From a checkpoint of a small mixture-of-experts model trained on Wikipedia.
Size: 14 layers, width 96, vocabulary 4487, 8.85M parameters.
Experts: 64 experts in each of 13 layers, 6 picks a token, a sigmoid router.
Training: a variant of Adam for the experts, 4564 steps.
Below are experts of layer 9 (counted from 0) of a mixture-of-experts language model. Rows are named router (the router's row for the expert), gate (a neuron's input weights, with its number), up (a neuron's input weights, with its number), down (a neuron's output weights, with its number) and show model dimensions 48-95. Each number is 128 + 24 x the weight over its row's rms, rounded and kept within 0 to 255. Numbers have three digits each.
After each expert's rows: "raises" lists some tokens whose logits its average output raises strongly, later layers aside; "mostly gets" lists some tokens that are sent to it at least half of the time. This comes from a sample of Wikipedia text that the model never trained on.

# expert 58
router:108176149140085116134135101117103123140119158168145128137119171114136124118102100089099144120162090065141107154114122106143162149133123090130139
gate7:120119096150096097140081068140121125092156125153087147147164125144165150158145116101102132145115134131126163073081180141101119103175117140108149
up7:119121129148103125128117115104111144123125139113109107136116145113078080153096112137132097112152105120157125101053129142123126173090130123134104
down7:149090127107137138158151129152088157116122111142086074103116091147151172121145160120163099109105110111191122141126077108117106098110126122130135
gate8:171134112148121088104090090135082131102109160124109133132148153122107152181120123139126098113116119126102100128167128135135113131111116090171160
up8:171110143140119131132157125163129134108068078083105134185113125120131111157073121115129097092113110104167086081112114119130159137124104141085132
down8:119131087140132135134107143102121164148150146185148144109152105116098151149133136150136146196148146124138103154079140143117140124130184086145117
gate9:091107135131138103139127175117115157122109124136149134154130149136134144118081075111126156138148156124118116122087101138128152118126112109166112
up9:134165162085096160141141152149110163102128122137167102138110120093131130134162132122141109093135132124146139134116103149092085121143086139144086
down9:115095107145129127156162127155133129120091102135157108119122205123146137074136142121141108061151136103136165140088137124128089124147118126129105
gate10:156117158171124143114125154169121130121147156103092144134145150119176116096097117091154113120155136133164168128186145128126126119126153160133120
up10:122090105143136116177167121080128137152162090079127137127140097147122132155127134123142152144110153131156141131132144158111114151164152101107138
down10:152103143111140124114140172146144149117119098105132184108115123112150151091142093076171119149117148140118112152100109104104130144079125124142179
gate11:138177149118142106144105128133154146162146110130153157130158130143130156131156122120096112132165089104133123121177132140071143145102133107178135
up11:140115128113088150118128096137126175109132116138148129146068115142088144118169135116113141115105147145068134159118109105157103126124132117104141
down11:089104139115153134105172146081163104128111096140137141117129173183132125130088176071116152135130123145106111136113111153112107111131090138130134
raises: "9", "8", "0", "6", "7", "5"
mostly gets: "1", "2", "9", "0", "3", " eight"

# expert 27
router:103112144096145087142152140147140071147148124156159090134152127139139148112109080121162145124168095117095124151096088098155169146095106141108111
gate0:135115168088148109095103102143129110182160129172104132153110162155113101139122103130135114094131148093123131126145152133144165173121147163107134
up0:145142136146123113159168120141131103098113108118148146153113152134084113160177142132133140163114128131111150133131135114118052109119155177149175
down0:132101107124161139125152131152120107122118141147140118114170167160111110138110133114157120115111146088148109098101116120148165105153121123140153
gate1:169111142127164066151111112144149138127140132163142063118162135112110154138137100121134168139113140149162073125107135131156181110127116126132141
up1:129113134188128158139103146123133145151146141147141107064110142135128191128093116121124107099125121152099130116074156101104142135118114115139141
down1:105147132135117153116108190122099122092071110173102106111134123113133132129182136169157133085134092161153148139123139122116153144119165142184172
gate2:107183117141111094116082131117133147110087096144132111101146118143117084133121141152113133155168136064121110101140128158137119131090124117119132
up2:155098154113118136125143127142150126109079088096105164120101163132116128154125128119137149154110117115161160132142098120116140148140101178178136
down2:118133136122112133115129125089146147119151097087096109110159162151074094093109102124140116124117099125126120125153126093127125160122115141175099
gate3:161101156159120131111122138140109158144121111202163115123110109130144164106153083110140127159104121104106106104102158126127145123110129129117111
up3:139138154102123157140189125109126084136132088093139096104104149160156139154174139088132142132112109130133090156111100119131133145134141162163137
down3:142138156079100152111131157119129122131143117147109171113151123172117127152133147130136130192149081103146125102152117102166128134130099121119151
gate4:139157151115101135137198148134148105118136132139139106161128122132148102137122103114147130116124126155140133132172112130107155155171159146119093
up4:166079138100143148101132076096118122113106098136095142114131117168083139157151150135132135140085112112134153098124094129164160152133118110160106
down4:161109130116120086112121110165134119131123134130140088126161133152115127121144119131160146121137125132071172146135180163159117125107113128104127
raises: "i", "ani", "ini"
mostly gets: "ah", "uk", "ai", "aj", "hn", " Indian"

# expert 47
router:106131142109157137140129130152106073147143126134151097158117156143140172120093081130166155129169117109117140190107126100131152162131078168111117
gate0:106110167069147165139086100121111140103130140139116083135148169135085116085155150091101122153138117113093132148141124131123134146124137146191143
up0:122156097122141119128054182153120096116101093165143126144140123125167143080137173126141156125121144132142100145161160107136173132125110115131127
down0:145178126144153096119073144121140136136155114149127136125100137131138102107130153146068160091163111108130125097155148065102146136158086111111112
gate1:175124126135164116146119129119132148100102125093094092129142117140144124134096167132156152145153101156158104151093099143114137149083141173129155
up1:121122152131147143096112199134153110146141116137149146108110110117058088142116157135121089169109085110118148098157106148145141108121090122145149
down1:164121110173122138109103155115166115101122119117164123111096108134150116074109126115160123109116131157128120121153181109170107144142125145135142
gate2:123104086158167146115145090123114152132161116104130112134113111122109098126094132153121167172116100127169167126165124145114107152152152122124138
up2:105129136120108111069167134116110159102149122115163134133113150072117066158157111114090168109098165120135116104130147141092154146177122096141097
down2:117163075151122159131121147113119127139141108124132120124149135106142116153112108133063123092137124146137136137172162158133145074123136125121111
gate3:129165136111155143120096153164134109125129093098147119105144099098140082124111105086133154123111140135146156129103116128151142136132139154128154
up3:099110162154117103109137114064128116111122137116128161150112137129150126125115123155113163143180147085134151123151129150124084109113111141145117
down3:134169161147118136085132119170137165103116111094109138101158148170123108135165089083118065150137159130164120149118113120129103152099122153130151
gate4:100149183133144163113124201069161122143140117140145160123108141123141094122134135117132115119170097103151119087131113141128158120129113124163071
up4:125137121112147121148135158119146110137130117138148173136126106164156124134109120137159124206102138127162140115158095126141147147149114164140157
down4:119105150118153149119152120129140173120120139123160093093098055168121128161119086188113122123075116113122135130167147178114143124148115175137105
raises: "ese", "za", "ome"
mostly gets: "ari", "aj", "ș", "ala", "ă", "ira"

# expert 31
router:099124144098142122146114112177117093148113136135125101123132159111104102112107135060167144116159117127147120145131097096175194146130123133106118
gate0:135131127116109157166133173165153153142073103109150082130148144148168107096097081133127117118165149137120106110117119132106159125169165140136126
up0:143128176117112145108083170134151159156102108160146132113184107170116143141125124111136112152118168112179124116104084123167141131142115137137108
down0:140152112143132134116089106095135116110153145147154161122141157136127156141148139119080130141143140145185098165123094157157109149109083137121130
gate1:159139101132129127115126114167123102162141130100112134125114173158157120081119116186099136113140140080133154153139125177127149122066124121145149
up1:126147179098176125112168088091128132137116145118147098126112079112127129096151123153097099117097090134118150114135118156168083182116112139114139
down1:113115168138156121117193098146125184130135175126148122179104096186142110119127104133149103127130144081171160127152134117133101101145095118128140
gate2:164103130077150140108101139139151133106127100162138155115125154101142099094113108153156149132144135169102118153104153122153113144090149181146109
up2:117161143153109086135125144124107119156126137147136089093136094115148127093116136086171122144158140131122138113143133115125140199139117093142110
down2:155130144154122157133095093167119138140138136156157115110158106157124124164129090125110128120130121081115088066140175154117105108137101142114104
gate3:136133209152131136114098070116158128143144109151116124146112148092087150172160125148084153108133160112161135120123152117124139102143111134109118
up3:132116142128135174147117108121107127174154128189164071119170138121122170184159120134142139140155136106117087165093139118142138146124116145117161
down3:099154124125105147127117151130118115146119153143144136110173110098142156135142164108125116117143169161135108097139097144107101136161124142106072
gate4:155141123184170169104150181127143110121114112178111118118164165153110149143140133104144100152116124135140149100116113103156163113104129129109157
up4:150125109153183157148175131116138113148118134187145149108104100148122130105131111122132152121136131190144154147126143132102152160123150166078135
down4:104109071122120129122127168120152113111167118089121176126123141148131165125084115132129103156159139171135117157113159113109165137097125163139136
raises: "il", "han", "ils"
mostly gets: "ab", "ug", "ev", "ib", "uc", "anc"

# expert 2
router:136141187119147106121110138138146076125117125132159124144157162095161103095109128122132176162114079127121124134127111090154134139140132147136116
gate0:128148111122074083122172115175130102113098114089105121140092160091099097140123095140125123138101115131182097107135135128111134143121125160126114
up0:113134160142167173088079118086142155118130123171158103133121071119108158135100117117119148094151158128121122132136132126070123122090146140122125
down0:106098122109170137112160100132067090114161154141131105119125123172144168122123118165105157108134099157131132111122100130084116148125117116101114
gate1:146132141064129164182093133157125120121126100146159158077141124138142132152121099146106086123071135140148111150151131095133101113104131109138104
up1:113146146143100166109109118097133125167109105137124126124102159101111144139167141106127111102180111105129139124150143118090146134087158153140097
down1:172124145121109092142156126156124130165178092134153112174158094111092130134168136089144168154151150119132141094093118160128148119122133179154134
gate2:163143184132132137144150142114130166157191123139097139100141126094147120188119108146103188134124145142097157112151122115092156122118130171146125
up2:092143115121122103067175121159100111116128144121170118112123140172142133095158128136130058143094098149167124133141166126135109152184140099097143
down2:140116088150106115175123163160101094130140166132102101091121126144103125104142123096145146192134112119117107133139136085076115135087110138141111
gate3:087122148158131097077112164120081183072127106117128161128114126108137137091122096124132132100132127150131169144108112132089141172135132186152104
up3:159135108131126161123139128151106127093118108093096181136156170145121148092150115145103114102100125142174128154094133116150094141106145123125106
down3:134097127143129102137150100096119118153124114117157148183146158130162133136153168197108134135140146124133111135121124162171101103118106177139150
gate4:129143159119143115175090118111135136156140140108161134133138120121099111139123163116117083125116200094156100104112182135129139115131127100160133
up4:111118123106132117112108193153126132092141138093158131097114096149136107130120066144109108128112102108151080147101106117123131136123136139142088
down4:180106112141159109140127119112135162131170116114134139125098121131142097138113113231132138105121123159137097104146138137094156134119133111160114
raises: "uan", "enior", "oming"
mostly gets: " when", " where", " but", " while", " ==", " after"

# expert 4
router:067135137098083149138127120151151135134124127146168128135122134123152124135100105147114156117125096100160129120132109056124185140120100150116139
gate0:120083157118069104094136161132128124140147116123156132122153160143130144075129103135112114126079134141153115141106135119138150113108153125179082
up0:149185131086090134138149093191149112089121108138198134136108096069169130136128118100145102098117130095146136130087103151106119099133106154099115
down0:109118143132139134161104162138157158124189146142131105156138112151114084116124124083122141124120076157096144143106166140112108154127148120149182
gate1:101131145129136112113176110176095134111095133131145104146153127143100110132102166120161134095170099106138139102127131079132080131115145119183160
up1:137091160122076154140138167134163146154112154148155129112116117129115125208105161149146077081119120162106091159110124116125138105107108142123142
down1:066127100110114116131104131154133161172134120101142134086141147097156147139138169125097113103129165169148097117098123089148128102140146116135153
gate2:131143118110151138116123158149115090118143171117115104143097165161089127133129104145174125143104115151137151134130116114138148149115103111171081
up2:144148163130152149172111141105118137080122093120158168100151100100167138103136134130109147100147166117091117138102123112148120080165077129124098
down2:109177137146114125148142123125122112128149070136098087116105124129166084111143144124086118155155102063137122166111171128175153102154126096125169
gate3:161153135133118125145172132128112114109160101112123112123120115121139119160122103120141104147079094098131097133104142145088168119147131151127100
up3:168164153124128110114098120124146152153094118110115148134177112126131108095160144136166095116169149103096121158125136105130147110145132106142080
down3:160159155126102107125117124124135179137144150133109135173099139113134122108135112099128158104119151146125206106130140110139109091149113117134169
gate4:157135116096127163078106169146138123126148108147096139166156162156124137124142101153115116122119135134132188118160129112138148138147182161154136
up4:110136164152111103177158145096124157156154106087138104137110115106139116140121139104125125139121134089162135143104139145118117131098093105097076
down4:134134148135143071146135135121111106124130139128136140164139134139114085133139134047159175120143121152163130112090126129118128146098164151162101
raises: "At", "Un", "In", "W", "S", "D"
mostly gets: " (", " \"", "(", " −", " '", "="

# expert 11
router:123152148086123122113103169137102110156165115089170112137136164105145117144091114079135172122137132109128147151153135092138145142134101151112106
gate0:074114114121089121142130108118098092122167096107140116122095119099151103155083148106166120081135155149170169128141130113113081120120159128115081
up0:141153129153135148130122130081125121092147114104134116141093111127109133136112147133160133167105140154107112163139093108082140096154163097134181
down0:153113115138139145151114114106114139119129128121119119135122116123170112109144189124104112134122174154101116159110125100091175146138141168158123
gate1:151120113089124124137087120167120138162151127088115127122116169143108152122132110110147121166136132111144124151129089103121148135087133120148122
up1:132137125108172100080124153098155103108097128107119148134151120147146071121108157192106115151157116154117128121123128139127121113161110142136119
down1:155124115054151167076111164113115135104126107132127122168144159144101132108085109125142122108124141094110097118149111122172171147187141101150153
gate2:102103160096112108093120113123119109150156109103129094092143097141080138164139144099131156139088135120113115141100130146205131104115117115101135
up2:148097149113086088103119140120094155135105100111134114125104102141094149140134144096171119091096120150151134180105094133166123140147140096098123
down2:080157107117149137167134142127135099150090121125135136107130177147138131127101090161123111101121114105119133087177062127099114068125148121138120
gate3:112102088106126131108108109151124138127127122157087096159156090155121124122120083154155142122153156106111174108098104157132131111133119133174142
up3:125133112117128117141118147074136129142158101138100184134157156137117149095102141124195144123154116131148131116121134125149160124122107149120128
down3:152113143127117144117110092136151141101164119164116132113149117109111103143119119117145098151141142117133108111082120202128155161076108125202079
gate4:146164120120115150180169107149059148165094103123160101131114119124130120160106110112163133112140096152117139143147151072121139132129080098115096
up4:097129113152108128124119123124171111122115118135145153139113143093159148129103157121136167115149134111161154144122108113095134117106135086143109
down4:132105112096080116149148122130129132113167155145131152106114125125119208118058151118150111149116095112138156148143166179103126137132109119127099
raises: "ed", "al", "em", "ally", "ol", "ing"
mostly gets: " system", "tern", " equ", "hem", " econom", "asc"

# expert 13
router:085134155091131120096124097114127093144107130163150089167140141116152147140122075086127150144115079113093152121120118111182179148122106133128140
gate0:116109133115159096100113116135131126153091180138125137122098171121115160104111145085125098124114118135139142110067081159139147098143127085146165
up0:107124135165088116086117088153138136109140113154153130149133140108114099099080178100149144064126138109161127146091104124105120156154130139135101
down0:126114118160156140116110073157115137171146128130139108118123129091135097146125126083116136131099174098089108116125149083138105111111119123152105
gate1:110135125120181124131126092126132140166155149141132113128112169127105164140144133137127100125131145126103155153119152106135148084111154098108148
up1:127150118145161084155121146088119117160143132132151135163128112144118158138131136109141108132112148122145092126094158170137105101169145132166144
down1:107138098098131136138148126170101142168130136096152125110071101117096152193150108144142115119116103151127157138105109136121122130115124130114105
gate2:077144142117126098135162115161139147129085121184149132127148134126166154152109121117139153179101136081145117165090162109101149145081120127127145
up2:097086148077119157109123163155117160149117188155123108122082111147152159109094139129116165112124127112120088145068144135104146128138105136161116
down2:089124125131100097100083124147129141118095120125126153090131106126152126139185173142132114130100114162152122119093156109075143096096099157119098
gate3:117085145153115091127098157129105188116125104170173108138117116084072151181096144119158145118161098159130149116136159125148140139084124111129148
up3:095108123125154129151167157085154155093108143151105101099104119151138107112132136127117133109145206099080118154122138144137096147135147120139086
down3:085135156131109158137143128143162077161137137130092105135117165074120092143096127123119146136174124110130131134174146151091106182119129128148156
gate4:091120115134137116115093114114100153145130141117110149115148188136137095098132126129129096136125112125131136101120116128164102134093173116159147
up4:155101114127136121129142156128122134151125154142107143151106132117114145090121115083159160130105159140199133155118097134116124137104180127083125
down4:132133117144122104107125139141100129125102109141126117125151115176118138136116148165176167152118129117130125093140132107079139121119115113113104
raises: "ann", "ans", "an"
mostly gets: " b", " B", " Car", " Th", " New", " Gold"

# expert 62
router:062127116121085138106120124166144121120127122143130136118099110129120134119115070117150127145140082080125112137147109104122185147097071136101131
gate0:073094112131114146137103164128107125124135081125113162160133133147108125121170141133177133150146145093117125126082086135099065133107127164125106
up0:158133119129187105123128099091137108142137119166117110130131121084177150144149135112102145150134127166155136146149187110161113126164165143126182
down0:131152131112142161137089159139059130123105161126131091118137136092113118135123139089141127132146139146137133133082097126173083099177132147165177
gate1:091115132179130143088103122123159123107152131122096134133128150143130103094126091119117118130155105160121155131146131097162113160113118139141110
up1:148145143138169086127122150139159126128111154119145132122099126148169083105120112153121155123117128158150120131098156105120142132114106154115156
down1:130117158131128111117134124111105146103116129175118095089171106138164104141116102179130142139101112092132128133156163139125122097133126130128169
gate2:143120131152107129114138141158133094129150093102207168121116129119146129123153110128142101157135149126175092111144094145129133116180146119130111
up2:141172110114148162145110108073120153110085120111090118138149139176125139180111125119087127133092135111108124139117144134099099116100084112173117
down2:152076136170129096145153140097109135123119114131095111166085109126097096128140139017134105148133097113098138158099105152143112139121132095130140
gate3:116084156126160182112120110134105152110143135153112119119163144073141111161149073125126138153096153155150110129111157088153117162095145119153144
up3:123142137096148146101135115120139098128146089173163150126088092175087124159166081130142139075170143125081142116107146154139133119109146139130093
down3:110145130129136164154147130159121067151108145086123159150176195109158139153107133179099129152129177126089138128145109170131105122117161130125123
gate4:084107097129103133156121122139106137081134119128139151085161119156101127118134114112164107148141086137142160123177166077127163090155163127085142
up4:132100117142096081143111094117140139133095112102178131128131103108125115114143158114131111118134119117102143120155163124112121099095145126126172
down4:128110129135127116126157090145084109145112123130110138161161080115135123114099127094119130092100141101126106139144137145158137143122145117127081
raises: "Tr", "Le", "fl"
mostly gets: " \"", " (", " $", " =", "^{", "_{"

# expert 57
router:093126144094117120148143136103110098145128166144141125146089185137147183160077114093140140097142074144144140151146116092141124138143112147123113
gate0:160126101125131080116143106120114129142125102141176130114143098128140140171090168108171115131149142128149149163159141123128146154132097162150094
up0:115141136124140124112133150135178162168124142094147086126137133082114103120172127140110098162115130181107112112156125078165128104106122111119149
down0:130158164109101151143138112162119125159136130122119133186132162096099068093147115133096128161131095122142121081091126062108087099162111156116139
gate1:154122133116154150100127154151099153156103126141129157135127143106123117144122129115090132122146146128104133094117127116117122136119111136131126
up1:164115168137101080147108145138125121146117094140111134161151169152112085123130160081123145122110118100125145146167164096153107087117127089160138
down1:114152136127146114162116112166086086170117116125135164104114139105101142142156098116126112137108128099130128158129155071117105134142163157128089
gate2:142106142110126095144145111154151138143079113130157092096102163075125107154126134134115135144133127146097134119110092133161107137142086131175098
up2:117153137079159121146115162127157170150134136125101103094125136077130147128150123094169130143147139165115113157161171132141129150127083118079139
down2:108140088153122109170137155121100118105143141133124169153116165096103132118093154115127134125099157130147144095154121175072124113128114137082150
gate3:149129115180107167150082152097150143120122179121110136109121168155121147134118115161132098130171087131147128130167113123118156146104130146125154
up3:122133131165139127116134118139160140165133140117129127134137098146129139160121127156119093133174119170159139156125152111153154102128137133073137
down3:150159124149100119145115119138123090192143101143086136135148147137118165081173122099134139109144174121145120167130134121116125156121126128154084
gate4:158121136112144124135101126083136099105146059122093156088130149159135140128156130129109138104130128156111157122114094090090115114138095114107155
up4:110130105110151169082121118115118121063142111152107164141094137154112146128156136157138126135078127110106155134109081136145110124135156155142111
down4:091142153165117149130112180114152157092121118131143095127112107105151114128077177167129124107094087129133125138175141148174097126140118165111142
raises: "er", "ers", "ents"
mostly gets: " prot", " took", " Win", " could", "cept", " will"

# expert 1
router:065145144130121142128143139134089095128098111159162101126098162083116136119098096090156162139149088143128191156108101116160153158126174102137117
gate0:072107112107135121103130168135098154184127146112090083129139117116119105136137126116132136125104128150156156121138066141157136084138143147128126
up0:100169123124109103133156104136111168158081130121126122129126140100141138106107121089144141134172168087202159140143118157123143124175131135164152
down0:102140083140133118119182123148164084148108136124126159119144092126154167145103145126124149133109122125082110125142136130101124166140174153129139
gate1:113093135115111154136129107193132087102129121146111126158116110134109157138139126114160145136132140117086159135106132109103163142140121168132115
up1:116095170124110171135088158182131097121202158114099112146129154144142091107126160112141126143156104118139130149144166160144128126109145126111152
down1:132141119132164143159094163143163111093123103088175161121109097129129112153147117168140122134106089084140118079118138150131149146126162093101106
gate2:106140070116115135137153115122127166132109125106148133118117125103183137132130130125131136154135133109137119113162119120128117123106158144160138
up2:139133126145116105124132090098166097104147104141144126178140160153084125155152128138102138096131102142125144100126132121138113119125101135106150
down2:121178117112136163173122146126106154209114118128110128123151127146146142078078132127110127139118173147124090162116161127151130083151138152112099
gate3:061117129141133139133145131107097133142099132173133134082110141098154138167164092104133158147121083091148135156141111130136114170113139143138135
up3:155173131134108153109161166106112128132135145108137113169109115132132168127122115155091178146095142149080112160094128102088128089158119139138151
down3:155138121113135104099115129140117155167118088110115091154141141123167071151086151135111107133158169115118087162097122132124166131138108126150124
gate4:124111159143100115100125145140101163124124170140128141113088164124121093147132126111192182091091107129113122143113150143147130142164117159088095
up4:126114097180129160147132178133118128094166113136108146124108110155124145101143148178122160111074102155101170143095097134110135117144125157145128
down4:111134149113149167122128151099095133140133115119179133168165121119113142103147102137107164136141107121112139087175131165135081105104101114110108
raises: "d", "ri", "r", "e", "rat"
mostly gets: " St", " Mar", " part", " New", " Ar", " E"

# expert 30
router:127131157115091124120118120144134113177149167145148106139140154103144115119079108105112158123129065103123132138153161098162178131121133141129122
gate7:147156114090178137090116113167120129106156078131148123164123138177095119099164119144117123126118125130084148072147110144155125119157130161075125
up7:181102127142130057121077111140098087104127150114107138104125102124097181143140138115132113101106134142076185136120077091168118129116138128111159
down7:124134107121108137159151097161145163106137096131122140120121144134180149129132133202105134100073154090111104133143089138096128143126092163102123
gate8:128126171139138099095127156130124131105129157155141149142175132122186112162103118089131111135141101113129099126070130108148092143112119109148056
up8:138176110126138133095106123144153129152139081137129123118143142101108140139174152146128138104175147144116119140164115149143107111125098153134137
down8:129077104107130174119122129151146111115140167085132098132113147115106095087134164119171150099161105146093107124129122106148133121172131119148157
gate9:144142113101149131158093141165103156100096115130130124131168136133118103143119108089131130116097114160158141152075128101151143132095128139074131
up9:148118114128139144145117149143154165084143134104143149118111143143110128090160112152123143129087084129156142107130166131201150102092159137094127
down9:102116150150126119111128154101142122201131125149156114129158183142130099162096132176119111136106109109152107122155148153164141127136134109183165
gate10:082145098099105126090098085141123095139142093130152110124107097156130145125113141154162145143097165117121128124135110149123123132153144118107115
up10:104145134105135115118075083090113111117153054125157125113140113131130188159129103165153166163144136126120161106105119134118125139177126146139103
down10:144104168119131112139166112103139108144152153120107154168144148087143089191144136114117120110134093126132114105166140175123149132123146118133121
gate11:090144116123081135144110140113166136121136128117144117135142120117162118096099103081113151125153166083129105093114139135075140128117093157095115
up11:090162127111109128168170156089144147105112126138157103165141094094135107096121095122124150127113150099094103142123154119094166153117124108164104
down11:160153127114132163172100112140148135129158124117111144167108098104129119127117073159132118058087150080144128129135102160101136132123137116098117
raises: "8", "9", "7", "3"
mostly gets: " −", "_{", " resp", " +", " ", " poss"

# expert 10
router:125140168100110131144115110154097114120135158174152089138157145115101122111126127079151145128136091158098121127114141128161163124148134088123133
gate0:147083111102068136132125108102089088146103096101146118138089183187113104112117124117137131133123123154145150121154146167108136127184094143090147
up0:107154187113151170123120122114136096100122131136141139135144055120112145160135103125135098100129115078132127119125147125119166127129091124150111
down0:150124164135133107125109146129116137158127118111147134086103161116200159082104116091114129141134159103131143143131121113162116161103159128095116
gate1:121103138128128096121083173082108122122201122118127112152119149109094098133139114104145144103124123118152165120107124102131148166104139133125102
up1:123100115175121145098149084134149147162141088126080087122148124092103092119103151154126151129133161129129132126135108099114121120127117123133118
down1:107119094129103123135092100105170113125146161122121127144102112099147144182150129124163128147147150099114134138112112118124144156142133132111150
gate2:157111133080145158145117110130082144165109117112111117111197138127106130118155112084148125143151096147086172154132082126134159096129108118142155
up2:128102154149140152154168116151124130159199131111179122099113135124125148141144124141145114154104122097149164105110065136096112128124143110117101
down2:158142119114123136117102094145112115142140144122089176115115122133126109091133108141138140146113113165116137084128143135111099085139135102138157
gate3:108162162133167144130107167152116136097107122081084151165110169139108087100096110109138104137139134173149116135114127127144126099116100112156138
up3:123141168142142135131172183142094129089117096081146120092107129102108105113163132092194118135149111181111124142122083135156107094129137114143115
down3:126144136127116118105142151154078165122158110115106101160146113108104113151168133171161117114147125116104114141124110154141125071108109111117166
gate4:119133147076153088083138130160105107108128135165149137118143168155111142140135124108094127120156134149138178181149100142144119120131117142135148
up4:110126126117107102147127142148159164154175138054147095139113130148166129141128151150137116109137103128142108102167108120174135146139113140117111
down4:132105138164118156077110088136118142132133131146137126096140102164125132117135097155150132145160111093145157130115115116117134082148116110106155
raises: "th", "t", "st", "ter"
mostly gets: " ex", " con", " Al", " re", " co", " Re"